python train.py --n_layer=11 --d_model=512 --n_experts=48 --experts_per_token=2 --d_expert=448 --d_shared_expert=0 --activation="tanh_gelu" --moe_layers=[1, 3, 5, 7, 9] --router_score="softmax" --normalize_top_k=true --routed_scale=1.0 --balance_loss=0.00621 --balance_bias=false --router_z_loss=0.001 --init_std_router=0.0156 --lr_router=0.00182 --n_head=8 --n_kv_head=8 --head_dim=64 --vocab_size=32768 --norm="layernorm" --norm_place="pre" --norm_eps=1e-05 --positions="rope" --rope_base=57200.0 --rope_fraction=0.25 --qk_norm=false --attn_scale=0.125 --tie_embeddings=false --parallel_block=true --init="uniform" --init_std_qkv=0.0194 --init_std_o=0.00413 --init_std_up=0.0194 --init_std_down=0.00207 --optimizer="muon_variant" --lr=0.0109 --lr_mult_qkv=0.4 --beta1=0.93 --lr_head=0.0111 --grad_clip=0.5 --warmup_steps=200 --schedule="cos" --final_lr_fraction=0.1 --batch_tokens=262144 --seq_len=1024 --doc_mask=true --train_tokens=1147000000 --steps=4376 --dataset="wikipedia_en"
Below are experts of layer 3 (counted from 0) of a mixture-of-experts language model. Rows are named router (the router's row for the expert), up (a neuron's input weights, with its number) and show model dimensions 448-511. Each number is 128 + 32 x the weight over its row's rms, rounded and kept within 0 to 255.
Before each expert's rows: "comes after" lists some tokens at least twice as common just before its tokens as in all text. This comes from a sample of Wikipedia text that the model never trained on. Tokens count by the router's weight.

# expert 5
comes after: " ", ")", " 0", " 1", " —", "%"
router [117  87   0 157 124 118 101  60 130 121 144 113 140 111 137 131 127 136 220 117 121 123  99 128  70 124 151 121 105 121 142 143 167 133 199 157 114  91 157 150 107 135 191 138 144 146 140 112 137 144 106 153 112 159  56 146 133 105 129 110 134  94 121 121]
up0 [187 143 120 123  98 188 166 102 106 134 127  98 114  88 113 115 161 123 101 149 145  67  72 126  97  90 137 112 125  68  95  92  69 131 159 234 125  93 173  53 114  87 127  56  99  82 125 140  94  79 134 148 163 134  90 133  44 158 133 116 136  95 184 102]
up1 [132 110 121 124 145 132 162 111 105 140  90 136  96  95 103  92 106 114  95 116 149 106 173  82  74 117 150 138  83  65 107 139 121 122 127 176 106 174 141 104 203 116 158 146 101 181 153 114 112 136  80 124 105 104  89 191 110 154 138  97 122 125 204 167]
up2 [176 135 104 103 181 174 110 159  97 126 168 136 145 158 112 117 128 133  96  73  79 127 115 129  44 140 123 160 145 118 171 139 121 146 107 159 135 141 170 141 133 140 143 112  89 103 110 171  89  43 113  83 193 184 153 133 150 117 104 154 100 147 145  61]

# expert 23
comes after: ",", " New", " in", "-", " of", " by"
router [147  27 116 132  88  91  92 131  91 114 168 142 155 127 127 135 116 172 153 114  85  82 114 122 119 133 142 128  86  95 123 133 107  66 150 117 120 152  91 120 138 106 158 129 150 134 102 157 142 113 124 175 103 135  70 130 142 125 158  80 123 119  96  96]
up0 [166 137 102 165  41 152 137  89  63 109 135 139  92 129 141 137 130 147  83 131 132 149 145 136 135 104 155  36 159  82 109 202 176 162 104  97 151 154 155 165 134 175 173 167 140 112 130  86 158 132 136 103  76 167  76 209 104 162 162  96 144 156 122  99]
up1 [136 154 163 124 154 123 170 122 117 182 136  95 101 144 113 144 133 118 154 120 153 108 135 137 151 103  84 115  98 144 141 161 130 137 136  67  75 138  96 125 129 165 127  96 129 164 177  92 152 160 140 131 118 106 168 131 124 106 102 138 154 149  87 111]
up2 [158 177 128 168 142 146  69 125 130 157 107 117 149 136 158 130 153 146 101 129 169  76 159 119 106  51 120 159 128 149 120 126 159 126 168 135 180  89 136 176 107 125 126  79 121 147 145 122  94  84 129 148 162 187 130 145 101 153 109  74 133 135 170 114]

# expert 35
comes after: ",", ".", " in", " In", " this", " that"
router [112 169 124 161 121 151 137 119  95 158 111 121 137 132 126 171  84 136 171 109  69 108 127 141 136  93 113 110 123 107 144 180 178  73 155 164 127 153 126 127 167 151 143 113 118  74 116  92 139 126  97 191  61 145  65 174 146  95 138 118 116 121 151 160]
up0 [166  93 138 126 181  94 111 210 151 148 129 127 140  86 105 113 117 145 100 123 191 151  65 128 111 200 142  95 132 139 191  52 136 111 118 163 130 120 171 126 108 199 133 117 113 106 111 143 175 149  98 152  88 112 107  99 124 144 138 144 130 104 168 126]
up1 [ 96 173 192 160 127 122 103 146 171  92 181 147  69 149 170  59  96  91 134 107 139 158 130 137 160  91 157 108 134 113 118 102 181  99 159 138 113 115 159 143 130 177  80  86 147 117 147 112 140  99 116 144 177 201  99 106 144  81 141 117  88 139 142 131]
up2 [ 87 116 165 154 141 172 138  91 158 111 152  91  95 137 165 102 109 143 196 143  73 105 117 104 156 115 192 151 132 124  87 140  99 117 153 135  96 118 135 138 132 144 135 117 143 125 119 150 162 117 125 106 136 164 126 172 162  94 131 142 204 147 129 106]

# expert 6
comes after: " the", " a", "'s", " his", " to", " and"
router [ 83 120  99 140 128  94 107 117 144 141 171 102 125 115 151 126 178 106 152 115  83 105 147 132 143 144 157 115  89 115 122 154 172 101 170 182 106 115  36 124 135 178 182  80 119 137 166 159 117  87  83 147  84 144  93 149 115 108 190 131  90 169 109 100]
up0 [108  61  67 175 136  45 166 184 157 114 111  71  88 119 137 134 160 149 150 122 176 126 120 120 104 113 137  89 153 192 117  95 163 106 124 163 105 106 113 185 142 135 104 130 106  97 106  88 128  79 142  78 123 125 136 112  77 156 167 133 129 150 115 144]
up1 [120 139 115 121 116  87 142  49 106  96  93 137 106  88 120 123 141 126 169 136 119 104 124  96 128 146 107  94  70 121 146  80 101 133 131 201 125 132 147  71 126 125 194 146 136 157 158 100 133 168  86 101 172 148  87  93 116 136 146 103 178 181 141  81]
up2 [168 135 145 137 129 141  84 111 156 132 138 147 156 119 142 158 150 145 170 182 110  98 130 161 146 153 125 141  53 111 122  98 116  72  95 163 136 177 143 146  77 128 113 104  74 159  63  87  93 123 109  87 130 121  71  92 133 107 104 124 110  75 121 161]

# expert 44
comes after: "\n", " al", "\n ", " non", " co", " anti"
router [117  64  79 141 135 174 110 101  94  72 162  98 162 131 124 120  89 151 172  63  69 120 209 158  80 129 164 156  84 125 105 149 153  88 120 150  71 124 195 137 110 206 168 114  92 172 169 162 100  94 143 106 133 159 123 169  45 113 126  71 115 144 116 114]
up0 [128 129 145 118 173  91 139 166 134  99 134  78 190 150 178  89 155 166 113  56 141 120  48 120 109 106 111 106 141 112 103 160 166  46  94 110 125 132 130  98 219 183 117 144 161  95 146 122 126 150 165 125 158 123 117 140 123  89 120  88  91 159 119 100]
up1 [ 92 137 167 140 141  95 105 106 102 108  83 150 122 116  88 139 149 124 114 173  85 102 205 112 124 111 125 123 111  66  82 142 115  98 181 176 147 146 143 133 156 154 131 169 124 169  86 152 151 167 165 100 209 126 183  86 102 120 127 171 162 143  86 141]
up2 [141 162 158 105 143 214  97  79  89 132  96 117 149 106 125  12 199 139 156 132 173 214 135  95 144 134 103  94 103  79 136 108 168 208 173 120 111 146 106 115 124  97 144 134 102 114  94 152  75 133 117 105 127 113  62 144 197 127 113 106 129 152 153 170]

# expert 18
comes after: ".", " it", " he", " that", " which", " It"
router [177  99  73 149  94 188 112 124 112 114 143  92 128 109 112 160 106 112 151 132 122 104 108 125 107 112  90  95 103 140 116 121 143 134 110 167  87 133 140 179 117 128 225 164  87 113 136 155 105  94 108 176 114 137 106 126  76 102 161 109 107 137  92 127]
up0 [140 140 164  92 111 144 141 132 112 121 119 109  96 145 167 178 121 127 157 130 145  75 133  85  90 171 156  66  95 121 127 135 101 150  96 104 119 116 176 143 135  69 166  78 167 126 147 141 129  45 170 115 165 141 173 115 120 112 119  93 128 106 124 161]
up1 [132  68 132 112 127 141  85 129 112 100  99 136 101 174 138  93  97  66 121  81 167 115 127 145 130 109 154 212 150 130  63 177 136 105 104  94 164 118 160 162  63 105  78 104 164 135 126  86  90 177 146 130 150 131 120 150 120  73  89 100 223 182 142 148]
up2 [120 119 125  46 129  90  87 150  25 129 143  67 173  93 151 206  67 134 136  97 125 132 144  93 195 122 158 101 137  93 113 125 193 181  75 125 168 136 121 130 111 119  47 171 152 148 149 143 209 143 162  85 129 166 120 152  80 158 130  58 152 167 131 124]

# expert 32
comes after: " |", "|", " ·", "Personal", " Total", "Scientific"
router [137 195 135 130 115 130 108 113  64 102 133 134 140  80  82 109 160 125 168  53  44 129 127 145  77 123  90 158  65 136  71 130 125  80 132 142 115 141  70 149 118 176  80 141 132  91  78 154 137 169  71  94 169 162 182 152 134  94  56 147  89 139 122 153]
up0 [120 133 113 137 179 130 103 151 137  59 107 129 140 136 129 133  98 180 197 121 147 140 154 103 108 111 105 134 124  86 117 108 103 107 115 157  71 142 129 112  88 186 150  46  98 156 110  69 175 111 157 148 138 132 125 134 101 168 228 201  95 181 171 111]
up1 [149  92 182 135 144 133 112 125 161 111 125 140 183  86 113  91 136 189 108 150 198 158 122 123  77 127 194 133 136 118 143  93 137  98 100  65 164 118  98  92 101 100 139 132 152 107  86 149  69 136 163 176 148 135 157 130 118 138 126 156 133 156 161 208]
up2 [176 192 128 116 116 169 130 161 135 149 129 133 117  83  68 101  82 136 179 102  57  71 153 104 122 161 147 170 133 134 112 167 138 147 163 137 146 143  92 138  90 172 138 124 107 107  94 144 174 159  64 126 108 133 156  89 137  99  90  43 113 103 121 134]

# expert 0
comes after: " |", ";", "–", "|", " (", ":"
router [ 76 165  97 145 188 128 111  76 103 143 158 123 112 105 105  96 159 140 172  71  25 119 103 155 146 146  85 129 142  61  72 167 116 110 172 171 100 162 172 222 134 213 174  97 194 146 115 140  24  99 106 135  71 163 165 120 115 106 111  89  77 144 143 143]
up0 [114 126 132  78  99 128 107 125 127 174 100  95 163  88 119 107 170  89 179 121 130 148 103 132 167 175 149 143  86 115 106 138 188 132 165  86 149 110 104 209 127 140 126 107 142 125 109 164 148 127 130 133 144 121 109  62 118 124  73 168 154 153 140 143]
up1 [100 133 117 142  97 144 100 146 170 106 170 114  86  74 101 131  86 136 149 117 134 133 167 131  69 172  51 119 135 147  88 130 122 164 117  57 124 125  87 162 188 177  80  91 121 146 102 153 144  98 105 126 122 109 103 175 105 130  96 166 154 147 121 183]
up2 [ 82 134 146 178 120 149 185 130 113 171 151 140 150 113 154 145 142 125 164 170 101 127 101 144 198  47 122 124 157 103 111 148 146 169 148 175 134 146 176 163 132 135 147 139 156  84 162  94  30  84 130 126 155 121 149 113 122  79 163  77 107 115 130  72]

# expert 28
comes after: "-", ".", ":", ";", "=", " O"
router [ 68  96  92 155 133  99 117  94 141 140 144 134 165 135  92 112 125 123 183 107 106 111 193 138 142 197 121  85  86 110 110 186 181  84 152 184 102 128 127 171 106 164 162  96 103 160 170 154 126 143 138 128 139 140 105 163  95 109 177 120 108  97 100 122]
up0 [111 162 128 180 157 107 136 117 127  93 151  79  98 101 156 102 140 114 165  97 149 123 156 154 132 130 161 126 127 168 101 138 166  92 171  97 137 133 164 164 189 121  92 146  97 148 106 128  75 124 167 161 134 168 102 120  43 103 178 149 103  66 139 135]
up1 [126 115 200  73 175 127 141 142 156 125 164 153 169 105 109 155 129 165 122  86  85  96 136 157  52 112 126 124  79 132 115 135 161  42 115 124 140 156 110  90 148  83 169 108  94 142  74 143 101  81 165 121 111 159 151 107  69  85 108  93 151 104 106  99]
up2 [102 136 168 138 140 120 109 114 144 121 102 139 140 139 156 193 155  89 173  79 163 148  95 159 140 181 114 153 104 153  98 119 120 130 115 149 126 134 134 132  95  85 161 141 139 101 110 104 139 105 126 117 138 223 127 134 127  96 105  75 140 127 110 138]

# expert 15
comes after: " to", " he", " and", " also", " was", " who"
router [ 66  99 119 166 185  75 140 123  95  82 197 131 133 148 107 124 141 123 132 120 149  99 137 123 147  64 169 129  90 151  72 144  85 103 127 142 124 133  89 169 129 143 192 118 106 107 164 172  93 103  95 160 142 152  99 131 138 101 152  80 127 142 148  86]
up0 [115  89 115 127 118 140 156 146 131 105 152 155 127  80 103 124 151 175 127 118 127 114  66 123 104 116 108 158 114 142  98 117 127 120 139 158 170 124 138 134 122 159 159 187 157 151 142 136 129  93 146  89 108 110  82 134 128 135 178 107 135  92 158 144]
up1 [ 92  81 123 121 130 139 179  91  95 159 127 129 199 149  99 105 113  87 109 166 126 149 136 122  80 119 133 149 139 156 114  81 131 164 147 182 152 159  95 114 149 248 171 160 101 101 112 161 127 100 113 110 120 114 151 144 105 120 164 157 120 159 147 151]
up2 [104 102  71 128 160 137 133 164 170 108 126 118  72  27  78 115 158 143 142 130 100 157 172 110  89 161 159 109 107  83 137 146 152 100 137 119 138 142 118 127 139 150 143 136  79 130 141 136  97  92  93 150  99 146  96 127 136 148 169 119 146 156 183 118]

# expert 4
comes after: " |", ";", " USA", ":", "|", "',"
router [ 66 149  87 205  92  60 112 120 130 123 119 157 142 100  96 114  91  99 125 150  64 176 153  99 138 139 100 195 136 145 100 134 150 104 127 202  99 135 140 103 107 169 128  93 199 120  53 157 113 156 127 140 138 118 123 122 110  57 165 133  93 151 137  30]
up0 [131 105 122 106 118 130 143 142 181 117  95 131 171 138  82 136 141 143 148 153  47 175 165  93 156 182 137 106 125  96 108 116 170 125 160  94 136  90 140 150 101 168  84 110 140 161  97 122 100 132 140 110 102  69 115  40 121  84 111 107 154  82 155  96]
up1 [141 172 107 129 133 112 130 177 115 154 124 135 156  73  75 138  96  80 123 122 101 107 105 136 169 154 112  96 126 108 130 136  76 138 142 133  88 136 104 126 194 115 114 114 100  77 161 113  72 139 129 145 170 144 173  96 164 151 132  99 153 140 190 105]
up2 [ 91 165 164 108  85 124 135 104  60 166 172 163  81 123 121 113 114 111 104 141 116 103 129  94  93 117  97 136 152 134 211 134 127  65 159 142  99 123 170 158 131  77  71 139 123 152 133 120  46 129  90 110 161 142 102 133 115  56 128 183 159 114 152 113]

# expert 38
comes after: "-", " (", " \"", " the", " of", ":"
router [ 69 178  94 154 114 187 124 120 116 174 124 145 143 128 173 173  75 122 120 176  62  90 172 151 104 149 102  99 125  64 123 180 141 117 121 144 116 183 142 130 119 144 153 176 109 118 180 136 147 130 121 101 171 157 136 168 130 142 120  62  96 168 120 140]
up0 [ 93 151 179 146 162 166 170 156 142  59 157 147 159  96 128 118 146 160 127 103 171 111 149 135 161  87 115 119  90  70 137  50 102 110 162  59  81 104  84 138 148 161 176 116 128 103 129 202  60  93  68 137 168 169 148 187 111 155 146 140  96 131 149 123]
up1 [ 69 185  91 129 105 120  66 153 160 152 125 151  68  92 156  79  69 153 151  97 204 119 168 143  77 160 134 120  95  96 111 106  98 140 120 143 108 105 158  99 126  90 124 132 106 142 114  85 187 159 132  93  73 162 111 135 131 137 102 143 178 153 135 130]
up2 [151 135 140 149 123  52 156 133 108  94  99 165 160 144 112 115  98  90 201  95 146 176  84  94 101 121 107 147 118 126  60  95 138 109 107 144  88  94 149  59 184 147 137 160 142 137 127 133 170 107 149 134 125 143 152 183 177 147 194 178  88 171  85 157]

# expert 45
comes after: " the", " a", "-", "'s", " The", " \""
router [ 81 139  81 156 149 138 173  99 141  93 120 127 126 107 150 137 110 105 166  99 138  97 188 160 141 142 101 185 130 134 109 114 120  97 155 139 147 116  70 115 125 142 152 109 188 106 133 132 165 135 202 173 109 135 109 140 138 138  99 106 122 139 123 132]
up0 [122 125 106  99 157 120 127  77  67 113 134 119  64 131 118 135 137 136 176 129 124 104 109 163 111 135  77 205 160 157 122  95 106  86 144 108 164  95  84  81  77 161 125 149 194 129 110 146 182 124 120 123 131 112 116 174 137 136  81 140 136  99 131 139]
up1 [175  37  90 145 138 106 145 113 126 123 168 128  96  96 126 125  99 103 131 147 138 193 126 109  99 176 139  83  72 120 117 157  69 130 108 117 115  95 163 142 167 174  82 115  89 168  59  95 152 141 129 166 116 125 150 115 132 148 115  98 131 130 182 147]
up2 [112 112 143 158 118 128 129 159 108 114  90 142 165 124  90 146 121 155 125  92 152 152 134 163 106 143 110  95  79 153 116 191 115 203 141 106 105  70 104 196 154  90 136 179 144  78  81 132 147 138 203 157 105 126  84 168 115 116  74 136 162 147 120 120]

# expert 10
comes after: " the", " a", " of", " and", " an", " The"
router [ 84  97 160 139 145 137  94  99 128  41 186 162 148 125 125 139 171  91 137 122 147 100 114 143 158  91  85 148  97 135  97 175 154 132 166 147 100 136  77 118 110 145 188  77 101  72 108 159 180  91 134 128  82 155 117 134 112 120 131 128 122 169 106 122]
up0 [136 136  58 128 109  84 101 177 100 119 141 102 162 114  64  80 161 111 136 113  99 116 123 125 162 112 118 113 117 116 152 103  50  88 172 110 115  79 137 109 158 123  97 140 151  98 187 152 144 118 137  84 160  89  72 108 152 174 119 184 134 101 146 167]
up1 [121 132 128 160 115 124 150 114 145  90 114 107  86 143 125  87 104 139 153 130 162  85 172 134 138 138 135  78 118 101 178  98 126  98 104 128 103 200 171 188 127 135 127 135 115  95 111 138 127 141 154 105 132 146 118 106  86 124 202  96  67 133  96 144]
up2 [156  89 143 115  78 124 103  86 135 136 123  89 127 166 141  96 140 163 142 137 116 130 181 132 146  86 110 114 139 179  93 160 127 150 128  94 107 190 103 187  88 152  97 104 138 107 136 174 106 106 128 125 109  99 137 181 129  90  86  82 116 138 124  98]

# expert 39
comes after: "\n", ")", "'", " bronze", "%", " such"
router [116  70  89 157 112 127  62 102 140 140 175 168 128 135 142 127 148 104 150  72 162 110 116 164  73  83  95 134  71 120 182 124 149  69 146 158  85 134 133 118 126 157 116  92 210 118 125 137  89  71 174  76 175 154  69 147 134  93 215 140  61 159 178 112]
up0 [179 105 106 197 112 185  76 112 161 103  95 132 175 138 104 105  96 144 125 188 132 120 137  96 168 113 156 123 176 116  89  97 174 142  75  76  92  98  97  96 125  98 136 187 171 114 140 121 156  96 150  89 157 145  75 130 139  88 156  88 138 111 103 100]
up1 [111 117 125 132 124 170  69 149 102 108 118 146  97 102  91 206 133 161 103 134 135 116 144  78 164 151  80 141  82  55  74 148 145 106 111 119  44 159 119 141 131 109  57 163 172 124 118 102 173  68 122 112  91 143 119  80 124 154 128 148 101 109 129 133]
up2 [113  98 101 142 160 104 133 172 162  71 134 115 140  70 204  54 169 103 160  92 130 176 119  98 162  59 150 150 127  80 190 124 113 105 138 122 139 187 140  93  84 129 126 132 159 138 146 125 108 130 184 128 132 147 154 153 126 145  82 140  84 136 137 111]

# expert 27
comes after: ",", "s", "),", "\"", "\",", " life"
router [133  79  93 123 124 153  78  74 119  77 108 129 125  67 151 131  76 132 150 119 152  86 129 146 101 106 168 102 106 138 124 151 121  93 150 158  63 108 127 142 104 151 184 131 157  96 106 163  94  80 166 165 156 125 151 124  65 114 156 118  72 185 140 130]
up0 [146 101 207 157  67 158 128 151  67  81 146 129 170 106 169  92 134 119 111 120 150 113 156 126  93 110 130 152 160 191  80 107 129 105 102  89 102 102  93 166  98 115 114 118 106  83 101 179 179 140 155  88 140 108 154 114  60 111 212  78 108 175 115 109]
up1 [118 108  81 134 167  64 140 139 172 124 140 104 161 113 135 176 118 133 158 177 122 179  93 104 150 158 160  53 146  89 187 113  91  89 138 143 100 105  95 138 112 148 135 149 159 148  82  86 106 191 105 138 108 158 150 118 132  73 160 125 125 106  74 164]
up2 [183 107 116  91 170 135  96 120 154 138 174 119 133 126 122 158  23 190 160  68 127 139 177 136  67 168  83 129 142 119 151 128 137 117 118  66  92  71 126 156 104 108  91 102 136  91  98 149 108 136 138 168 124  90 110 144 159 147 142 178  98 100  83  86]

# expert 41
comes after: ".", " /", "W", "-", " MPC", "E"
router [ 82 142  86 128 118 111 116 107 117 149 113 104 125 109 166 122  86 124 153 108 114 108 166 176 128 212 118 193 110 116  89 147 147 131 156 157 100 137  81 162 116  97 166 135 173 106 149 143 143 115  94 114 180 140 131  99 115 100 183 146 120 165 144 102]
up0 [ 81 116 108 127  75 145  93 145  76  49 130 129 128 171  94  66 155 220 186 127 197  92  78 161  93 151 146 137 112 114  93 134 163 165 194 134  95 119  47  72  80 134 113 133  86 109  94 180 111 176 153 129 135  68 123 114 144 111  92 141 175  72 127 115]
up1 [ 66  91 143 118 100 138  44 139 129  80  86 134  89 140 133 142 138 129 120 119 141 156  93 151  86  97  99 174 127 187  66 111  96 149 186  96 122 160  92 139 148 170 155 161  94 129 116 113  51  76 138 148 134 143 141 115 129 118 188 138 153 122 117 116]
up2 [108 135 145 179 114 163 161 148 150 139 184 123 102 164  83 170 101 148 127 121 140 163 113 155 114 125 164 189 147 157 104 121 194  94 209 128 126 120  80 114 125 147 156 157 121  93  60 154 165 131 164 130 142 131 108 148 154 118 102 134  91 159 111 145]

# expert 29
comes after: ",", " in", " (", "–", " United", " the"
router [187  71 116 156 165 137 126 111 133  84 172  99 158  68 120 140 114 131 150 178 119  99 130 124  57  87 124  61 130  95  88 229 139  92 177 141 133 103 106 139 100 175 123 103  80 109 100 105 165  49 115 133 104 122 136 141 121  98 155 150 147 139 136 153]
up0 [ 89 154 135 122 115 112  36 146 127 110 166 135 139  92 142 154 164 143 138  82 140 127  80 186 109 104 126 121 151 106  94 101  96  76 194 122 106 133 128 131 133  95 111 121 157 168 185 162 171 109 114  90 132 178 237 149  79  92 121 158 119 102 148 164]
up1 [106 141 157 170 120 198 130 103  84  86 152  91 156 106 146 152 201 120 113  97 132 146 174 161 137 142 141 101 139  98 138 126 159 112 186 135 157  95 135  97 175  83 114 115 101 137 203 116  81 105 129 128 150 135  52 110 150 128 117 131 107 121  84 107]
up2 [121 143 114 140 118 134 136 110 145  97 147 149 130 153  47 100 168 161 160 144 150  91 165 117 142 117 171 166  73 129  14 137  61  53 119 144 101 116  85 183  98  92 151 111 143 119 136 130 138  86 121  75 122 160  84 130 112 155 142  88 149 148 119 158]

# expert 36
comes after: "-", "°", ":", " •", " km", " UTC"
router [122 142  71 162 141 134 104 146 100 102 136 134 141 135 130  74 133  74 134 167  75 158 130 142 131 106 205 147  93 127 114 147 149  86 133 154 136 158 123 196  88 140 176 119 124 172 104 131 147 155 116 133 126 137 128 119 123 117  97 137  83 132 196  97]
up0 [158 138  66  93 172 121 101 199 115 104 104 133 136  44 148  96  92 112 148 122 110  97 133  86  92 126 124  80 182 148 148 146 147 114 137 130 145 154 114 102 151 137 122 129 119 176  86  78 167  84 145 189 123 139 127 118 120 102  84 145 171 109 125 134]
up1 [136 130 153 106 139 139 113 155 181 192  36 154 133 108 122 158 138 126  85 136 138 135 121  79 124 153 193 150 111 106 129 148 107 173 141 118 150  61  66 126 117 103 139 113 131 125  86  79 126 175 173 149 101 160 149 132 197 112 108 159 140 159 166 129]
up2 [ 55 132  94 123 138 153  86  99 129 109  59 120 131 100 129  52 113 155  81 127 102 211 120 134 139 127 106 160  97 143 113 174 105 124 136 179 166  95 116 117 173  88 167 106 104 103  91 147 217 112 143 118 116 133 147  88 204 120 113  83 185 121  92 107]

# expert 7
comes after: " of", " in", " to", " for", " as", " with"
router [104 127 159 113 129 138 116 128 173 118 146 120 111 151 118 140 116  93 135 127  95  34 124 137 178  76 100 125 134 104  76 118 117  84 151 190 123 191 139 110 129 194 140 126 151  98 115 110 128 149 160 120 126 141 147 141  38  98 117 111 109 157 110 151]
up0 [173 142 146  68 110 167 105 124 128 190 158 196 101 135 144  87  76 157 119 114 103 169 118 124 129 131 100 143 111 133 133 120 131 106 117 151 111 117 107 124 181 115 124 135 153 186 166 142 134 128 180 137 130 152 108 109 120 138 144  91 143  84 196 122]
up1 [110 184 113 170 161  93 141 129 124 153 139 129 117 155 144 156 143 151 132 141 148 166 141 129 131 141 167 166  79 168 130 158 137 122 136  97 114 183 137 177 116 135 162 101 123 131 178 137 122 142 170 139 107 149 146  92 131  86 181 154 185  88 116 145]
up2 [176 136  93 112 131 160 110 137 115 144 135 162  80 105 199 125 138 131 145  91 106 119 179 136 108  91 105 140  74 111 224 147 188 177  75 133 179 113  97 131 141 114 151 108 202  97  78 187  94 132 128 105 137 114 128 139 120 124 152 103 117 113 135 118]

# expert 40
comes after: "\n", " |", ".", ")", "==", " ="
router [160  90  35 162 116 152  93  74 156 130 219 129 161  78 154 100 137 126 181  74  85 130 134 134 117  87 175 115 121  47  87 125 147 111 178 152  55 207  87 131  39 177 164 103 137 123 120 170 130 110 106 154 100 148 108 134 145  98 141 143  96 173 120 110]
up0 [174  92 145  92 150 105  92 103 106 198 161 118 190  90 110 124 152 110 159  92 130  72 221 189  61  68 138 150 121 127 160 171  94 133  90 149 205 127 161 122 125 220 140  66 151 164 105 139 158 159 150 128 133 100 124 110 105 130 125  82 115  93 110 117]
up1 [106 186  91 157 121 148 111  91  59 113 154 101 115 124 130 112  89 181 131 139 158  80 173 145 188 150 171 139  81 183 140  73 142 156 102 111 156 121 125 153 177 157 141  97 155 128  95 146 116 145 116 193 153  96 178  94 197  69 158 126 178 170 149 128]
up2 [137  80 148 132 122 124 104 100 138 144 184 139 106 146  96 168 104 126 154 130 132 117  64 160 110 128 145 108 150 126  66 136 150 168 125 132 190 167 132 162 118 146  89  70 100 139  64  92 142 133 116 156 101 122 140  72 114 179  85 129 157 121 145 145]

# expert 43
comes after: "-", " was", " (", " were", " Binomial", ";"
router [103 113 126 134 127 101 109 114  88 138 152 128 142 137  63  70  99 118 157 107 148 103 157 184 100 124 132 125 120 119  69 121 189 132 138 183  89 123  91  74 141 105 178 151 107 156  84 139 100 106 151 117 148 187  47 152 127 129 153 132 111 124 141 158]
up0 [ 78  87 160 107 167 133 129 171  78  94 116  99 115 110  89 140 124 144 129 137 112 161 145 159 119 134 139 107 136 114  97 144 171 162  84 102 107 111 103  71 120 141  45  70 104  90 133  89 121  99  92  76 116 139  57 143 128 105 142 128  89 169 106 144]
up1 [131 101 201 126 139  99 187 121 112  93 146 112 155 152 112 174 135 131  77 127 150  61  74 110 106 146 106 110  91 122 113 141 129 131 112 178 119 127 120 172 177 121  99 138 119 103  83  94  82 129 130 125  68 145 150 100 163 150 106 123 161 111 120 106]
up2 [144 195  69 185 106 184 131 161 116 133 110 205 118  64  98 106 116 146 130 136 144 174 156 109  86 150 126  87 158  85  95 115  71 148 111 174 123  65  94  94 177 109 184 171 213 158 140 166  89 114 131 112  80 150  95 156 110  95 127  94  93 138 126 171]

# expert 31
comes after: ".", "–", " |", ":", ",", " ("
router [103  70 130 144 138  96 101 102  80  95 130 105 197 103 107 160 160 128 193  60  90 118 118 139 124 123 139 182  86 109 147 165 139 125 150 149 105 110  85 169 146 175 129  66 132 111 111 149  73 133 117 128 159 143 137 151 127  97  82 113 131 132 203 170]
up0 [134  87 159 127 151 164 157 151 155 110  84  90 101 133 173  69  85 101 129 254 167 127 141 112  72 116 110 120 118 160 177 131 155 186 107 107  94 148 168 113 125 102 141 144 133  70 152 125 129 163 155 138 100 122 115 153  91 122  98  94 146 127  64  75]
up1 [ 77 211 143  86 142 184  90  98 115 142 106  62 114 108 106 154  73 111 155  84 172 111  97 129 122 116 101 144  65 130 120  78  76 178  94 150  84 173 215 103 107 134 172  73  94  71 103 133 105 115  91  83 149 135 133 150  74 159 161 118 121 144 104 108]
up2 [ 90 136 144 146 156 156 172 140 174 102 158 118  88 122 100 136 110 169 130 193  90 140 138 144  68 136 107 127 130 170 146  73 145 187 105 113 146 172 139  89 172  99 127  94 116 175  77 131 133 114 142 153 116 177 124 136 127  90  79 121 143  53  93 132]